Weights of a small mixture-of-experts language model, trained from scratch on English Wikipedia: vocabulary 4096, 4250 steps.
Below are experts of layer 3 (counted from 0) of a mixture-of-experts language model. Rows are named router (the router's row for the expert), gate (a neuron's input weights, with its number), up (a neuron's input weights, with its number), down (a neuron's output weights, with its number) and show model dimensions 0-255. Each number is 128 + 24 x the weight over its row's rms, rounded and kept within 0 to 255. Numbers have three digits each.
After each expert's rows: a language model's description of what the expert responds to. This comes from a sample of Wikipedia text that the model never trained on.

# expert 26
router:147137079121111115113139116088147141161099151139143113132137098144139163116110150127135132114132125139122121166107157088138134118163113115146113125077135166104142140104102089126119078154140144114161085067148139121185146117094115137148121089114083152128186129144128118174149103142133103125153086118158142125094090129174159100145174130131083163149133107132161145123151144100130107100165141108169137126123140130132154145102129140125112114094134114152162150156132105175120138140149125134111090114085113114123119197124086132094141124134145111125095140186136154109136125099135104133131106160153115117122099092143141147147160099156138106150078087169109130141143144110099124104087148115117121139138125122065114139166136126115103102140118125121152184155144147125119154168138129
gate0:153109123127120127121092153113082104117127122133139079129110089118138106109109130113149153184119141106181141134156110112113138150088117153094116137165124127150148130120091171137129135153108163159141169141079139153135132112131158130134130120148135164105121172111135137146173124155164142126135132122119106083129135146120166104136166148152084201135172108138112182089125127095140164089129130173126119123153155103076097124115138113144117142089128157112159139122142085098115161157165147136106099123129115132137149155145157136103111112104095144176138116150079077134108148140110108152154130090132076106095104124139146137138135138156113116129126155162148116152098088118106133145091113125120114137096121119122121105117122074120158173121059126122125145128102129082145105122131120
up0:141133134124139122129159118122118138131106131177140124140107164079139127185140152163131116129140082109112138145111099135141123120123179116098188091163127113141146140159118154133102172155162147118087145106116103104132140111108127133063138134104119135140179128106136154109135107133121147181085138104093121077079164098122129143124121142139125106115137153127099119150107136161134112163110123115136140105169159113137084089152134143141143149127121114162096101142128122116110147133143166103163132124109158090139111126100111136128134116125125118146143181115136097120153091160151171104137074127106163125076109101126138121110176089132143151105131107123122125112160170105137151127158151105161107137166112132129099117140139094134125119117196116111058135109139128155127147151072162
down0:113118133139134099125143143150110131154108113106183125082106146151147131128135076086138105105107100105118169149166110151098116148135136147103132123147133146136121158114135120139135146145119166140142125129114130103156179086134149112109138127117117096141137128112132102134103141071153156148130159133089109113083150120116120145113105147169133141138065150147132152139128113137111179083126139138128115134152128146112150113127155106125091117146147086089103140156106155136192114113145079117088097121137175158140140114071135168154118116116127149112126122129170119158111154164125088144168099067125134123133169140120152149160156146124102164132157162082127086113131111123119143106138123170070123179103080126099118111152124104111156124168146134129112100141126095159118122160103103
It responds to: Mid-word consonant pieces. Consonant pieces inside or starting words, often in foreign names, such as Pash't'un, Prit'ch'ard, millim'et'ers, S'pec'ies.

# expert 0
router:153140089106098164116170154106122139106090094133113110129128125121107172128078106121145141116156161155137135112118116142130092124130108149131129115122129108116113143113123124115130129084130155103112120128135124133102138149116147108105122098110115129118143036143099110123152151154107103164116141159145108123053163100104135125132152118178137111113131147155161162126155118147109118136106140133161168117067145117123164191183138137123127140116122119115074126097158110110140099108107120141145115147112148101155175122136105100152125170131130124114130112141152132102179081179078120150145109121057131088145107151131141117146098152082122125123139162127107126162123140115150112135103156130140121123169113097129118136138146105176080154130139098107124143123119109110188158146134105
gate1:148181146162095118115151143100131112159115124113147129108148130110140102152117122133126082147143121093127177139153147135137136136123124144140128126157074143132157117139133105088138091134138134086102118133071096156110125127138136150144095120113111080165076133135136144165145121150104136133136158100177176135182140080139131109112150127153121146108103171158133131135149158132094095122125142149107173082131135137138129110102078108095120149142131132140149118156108114161128114130100131122144135165139141111115121097141163169134152180111138161118180089145154123144155116163176125131115162067122108084124139115092149104138132091103136132143121148142136155111129127128134117134141144108089117118139108143105074071147152156140125106112157125133126119152121165166074143106078084
up1:137111148123164100135117136122126144094126145128139178110125148140146127124143116159093132150137112104124128181127144136112148134134114136093146138133155130131115152102185092181084148148107131154141163079138140134121127139092177100148092157163170130137121112108137151141145109125131132129140138139088105150164108088141089114137080081097113152124092120102147128140129081112150093122135115136096090133151129136148142152160094156084135113090142137164111134137136094139106100078100102138144125165136127118121121104126128066151089125132160113145123139171139122121173121164083116113081086155092172095135121135144138160131120151131118156105146167140111130121195139101104093126139103126139063119092127138153138159125134122100124125167124095129153114125128093107163120083110137
down1:151132113146098085124151094116083135119124165122086175114157121128136114130107116178124140169111090091116136170147143120130159131144124142149129121121118122152113154111118097131085188121132102175129125107098102101092119124127141128102142155167148124101139095110102122129141164161177104176142144153121137140085105129169119144124107131127171101104151147108128131104114130055147107142142143128120097143121131136113115103124129153124111156124121153133125079087148134095129119145162142113155150137140139100126106122094154133140138154065122140120153110154151104099116145097107182097113090165147125120118138119154140119168156105154130088101121117124079112144137123156085123141158109113193114132124130130152127188133121106121089074107090142129114122168132098112116134168168139
It responds to: List and table row starts. Line-opening dash bullets and pipe cells in infoboxes, career lists and tables, plus colons, commas, "including", "In".

# expert 15
router:126144151106119152138140149085119152178112144141139176118150192117111130128151119139167155097098095121155117144099155142167092119109130150157192101106141102105151145090123103096097148126190119087124166122176135106098106158154141123166086131131106108100132101102157125118149169132121148147182137130148187141147128115129089122134123140115102145133104122134088130122148142131150128184139087146138098127143086109139097128124108153125101149147179128101126093129145102127146139109144123138130123120144146153106113117117108113150125145128152150130094136101144152119114168082131170065138154108090174118096123150107120106152119131088115121103108111080147157109132102165134145156107135129122131087124133146139110122150145116150173091142098132142114139137153139106103118173108135
gate0:132126176122095150112107125091149094156125141117124091158117097108122128132158140106168172109134149133159148129148134090122077117152132108076110136125114107132113099103089139108078132107115120130112159133130105129154171138135143143118135153128132141145125129111110115116171106135127097121123058120137127078174127155120140134164141126181145126147190095154076145146153139101104146153146158143150102178116104134139135127186153120128105150137168114139144152102141092142121130130157083160116121139139089131123188138104128088119115115128113142169140129130137125147093113149094129105147141166134095161143093104142186142130124149132158153100121203126137100124108071142128125111070161142100101162129183129136135135139140127122106109127100120143142116149130145138137135107126102
up0:137083098135123130125130139141156130119104114090111140159069160140113155129139171136095137104182144150132141124108173113135154141117176148108194102168166103142130144180169153146128147166119140127117183137105127121147137120126149095167110174123102168118167126123135105099138127151109099167112139133142131117142155153120120139139155147088106128120145100145135164121124101118139097145126139133131116098146142107176116169143127131120112117116158112150126083106130156112085125112148167107134115130117119149140100080177121131173122106133178159130117164130063101122115154115153088133121126109099081107156129142125106142166154131108107153159139106126132128139165098123161140119119114131155148074158135148132076127173120175122124138133127131142096155137148104103120166157158146
down0:128182150145148140102112144140120102184188137113169129116099094146078126113154106110144127134160128132123139128176074114119115162153141142133123124102123102172119124118091115108104124117123146149150138139111106129144182106107049104148136161143138113115159132111109159106096142099156083117135132126072137113148139088119109178086105157125112144076116117114123169110142141091140181129158132115118103070148122117152145142098127150110131121158147108103136160144169126132163115113134138071150132137121133121146128104084175136148117091130097133080136108144131097124092133143109129151174130129130123121148118091133138148128115153128155143138121174129098136139136120136108158134122112158089153150146119180054108116172121140123120154153115126125135102124114109121156120133127101
It responds to: Past-tense endings. Word-final suffixes, mainly -ed and -ited, -ized, -ered, completing verbs like embarked, charted, limited, scheduled.

# expert 24
router:136128127135118124170119144120140110122133134124127157154136124137144122133142140101057130120110141117077128118147150116131120081128136120147155071113115107123166159154124146133100125100147131079095156078126170150129177153106129119094108166134166103162082133119104125106111130133101099114089144124136128105109122114147112111112145138206169111130118127144109140140111176102142114125082116109101142150114120124108111192137155105141143081133186102107109112131114116122105129121137135092158150135087079108156140112122127114143131126138138132114116088142145121155160144163133089181138157109165120079132122137114147134117088119151132113132127150145123143133146141125096116194099163115109139112157127160109099132116106177141149103128133135054117117106149120100185096093123119
gate0:149111141103114140157101124135101112112067111095128117134137097116132102189161153164144184156148152116129152115137142108156131147131160140131122131096151140159124126089100133113128157111084127145141139134108185128123078129082185128127145121128149128131153158131123127139126118144161149158139079118119146114175129092102128170136159123124150082121144145118089108089131124111127151123137128153098115130127111137107062113169123108149182144073127113134096113128159143119107147158139117107153099107116119135132142160115123142112127124112129149166177131117116129152144130141132149166112138172143110122130123093106166132091177143092138143090162192112141130119143121127125186150084159083154091107147124134151143132106177127120139178157092104120122122151130126105106135100128095
up0:117104095107146065132156100139157205137120108093128145116115144128141108102105124113159095135149115112130148159099148111121165157183147130122119126156107184129167143133100147101106174154144140135136118132128142093124128066136122152152124106122126113108149159135124158152129149138073178120094140130154109084094157148117129141154128152141145146133112123162113149113114134144161085114136083102154153159155135052122121125121156077104144124107137143128130117111108138169070126114142141100139160116139079133141143127124100130139144088096149159152119179143113146121150136144115159141136110150142140144111135111160138125162129147131145169128138140139118133122194159119114156127120146148129112173160142135160165152161101126122137107140140077112099099156139150156135142094161112
down0:112141151149135063167078127140106140147116092097187113150108106111131132105165110168138131095112141068130152087167118144104115121146123106093153105118104163186120127150091160124117153124154095120161136117104118127167065124131069135107127172144160154095099154144067132143125148113080119146110155136109120158139136132113098150111129123158105167134108170156146138105095140143085152128080089128136128130137122167160130100089153114091102158110112161121101142137140149134144110100082100125101120166162118124118118136126165163137136142134101111130100123092119139111090116135124114158097134157104125116157119107117168118131121133101133115118125153133107107146122120136133118136132117113146128172155060152148107086181151115117132124095129127119124120136118136141117108108133124
It responds to: Commas, quotes, parentheses. Commas after clauses or dates, opening quotes and parentheses, and word-final pieces like -y, -re, -le before punctuation.

# expert 12
router:103129137092104140119106067144132143118131170189110115138147132119138149141124145127165101159145118143150134126126142177142141149091139096101134100127143129113092130107170101157146120121136147157149118112124102123120182153135151141120129093127159130110154179133083085114166165102115118110095158134153122143114139133104125099090136152098110090116094168070134130123152164155111073152151136112153149104121086119130136141156137141138105149133130085127118112178126121101155182153079099128118142114158124174112115125134131149085151122139147132087152147097151105134130122134139147129126122180158135192156100072152141151155127106108118142163135157133150129163150127121152125157144131104104128101140081127071100117141129165132113129163132105135150130157135154117087119142146153
gate1:149156160123089150152153134141075094130122062141102168139176155137094096084113149176105134121097152125128180126169153128158097129106088121084183113136136133124114130112127155121162140138177145116149106165154085110185091122112131118108129114125115121156129117085171139109146101164126164139091164089119101118127150129115125148091108133103100112186134106135129103164146133109158121116133127122095100123140172124122165115142167130132097117137132160115144123145138115138140119108151146155127137114125113118107164124108118132129160124142095132100107095123121147146120099064129136105138130177130124118098150135126125113135156127093140146162144152124143102113157099087137157156127136153152118110171139129119133085143132146123084117133108120075164160152138148127121113150071159
up1:151095115106112100115109097164131112118135130176149142102119113146117128103153124139102126141151143156133099137131147121151162129137132162143119138143177101104130147133107131156128125114102127160113182143124159153069148096101130107108116133142144100106176059132137113132124125133158125152141090112126119119178141106125130116132113115173124176104120139105126118123146120119136103063129128112119148140153133122109132185132127124130159146152141125122084157088151143138092114141181078181138132130098132113131160125113149137171177129091112120168130120120116110122179094135117083133110154135133134155169120138122136110121117120120128109058129126190131115100139124141134160112141136135132093135093098135170095131098178183163118122101191129109111163118113147102164103160137108
down1:124108122132118127148100118137126119133076089178111146105131145096145114117136112182089179124132110097088157080105117135103115102141097149124108129144092103156125133096119103157112145120149129129128111091123164130093113118148096146107149170126161142116175088123109066131134151159133121187114152155109144137119126152113108083113096097122128106106118152116128142116153180123096155164119140139151131169101132103123141077138118138107129124116164149136167129105161152158117142120110127151121084135117167132122195111100145171124133161135125119123118089127145111150096136129076082139159111103153170105102146123121164154133153127114150107085112124129140115125086134134100161176121113142124130123124146155146109177096120107151127100163113114111127112137139154154084120164120083
It responds to: Score dashes and spacing. Dashes in sports scores (W 50-44, 0-0), spaces before numbers in table cells, degree signs, slashes and km.

# expert 6
router:128172120118184139124106141134135098136127117158120158165138126117140097118168144101132154117075084132118138093120126102090136123122127135121157144106110171163152118138068107118151147105134099142173120100161102158178093130165127073094111151170146139124119117132125141137110094095102148128139154088120087126135131127115119167108146130123127101150116125094144175132078150135087158134093120126120105133151122090139126112091172171163077120133145114120138143142120123111145089104093088139156173104097104110161076144157122164137158116124115117106144114129143085144138122154107114146117155109166131085140126120108125120109121098102132126153124121120114147156140084117155089122122147163119064117114128119073153064156112125116117121126144140145140142133121152123091131089123116
gate3:172149096129124110097126176080125144122135134159110149115127068136104167138116121158159145144138097132124154102123133120139146093079120072165117128140145144151122162176085099119126106121059115111128154112140132141160123149106117106108113125154094118126158167116074129136142143177148123124128133132143125140123132103154126123110119134115121157110119188145103139117124089113115166140110148089117124149140153094121157129161133115123128122150137108117150152164100121096148080131151085145118122142103154115124136141119101121108131128125112120162126069127147084151093096135165146157089155138132112105184179140136119133146112159127146159089168108139142133144106098129091156098166118150145119114116106069107122145126115138173145160138128098119196131114132155150085132157139145
up3:090118133126111131149149121188144153101127136135116110177151153150174111108108131087116118172094127128148172160116152128120087141129144132145157124110042122153150102101152176135141178130199144170152128155109143077093143159131154123099114102125102107145146150076126151087092145126107087130147141100131134130159118107140138137122125154148129147117121124137129135120123144173152131103120156151145128128133102121146134148185154117136164169147108171130101138109154141119132140145128111128104123182164112127117111104126153155135135115104122146092200073139123133143130110119087168124133114141122162114096081116121126116109141143093123116118127156111138129136165154101105123135119144112093131157132145160165115144098142121127164104099117113133106128144143094106140157136071104
down3:126111175095077086174150124148107117146136155126135133128140141116115086187102132144103102162091077123125075132144133143117113141110133104119184141141131108149123098096134143083160133128109118158123090089136089135120164126140150141181161156167095093106158159082107155094138114143124121110123109097109184096111145123145104102148147152173147093138157097111140110117139145110134100099146185140147089141178077142119118126156146110146156113097085131147109146137163143106109123115128141133146152116137118141137124140160154153105146086112134149107079106121113154112111121094118144098090132093100168148091127119110148101112147104107124119176130132114162153075105101144122125108148134158129129148122127157139113134113116109127118089120113131134151151130127098115118157098143114
It responds to: Prepositions and -ing pieces. Prepositions like on, during, under, after, and word pieces ending words, such as end-ing, conclud-ing, prom-in-ent.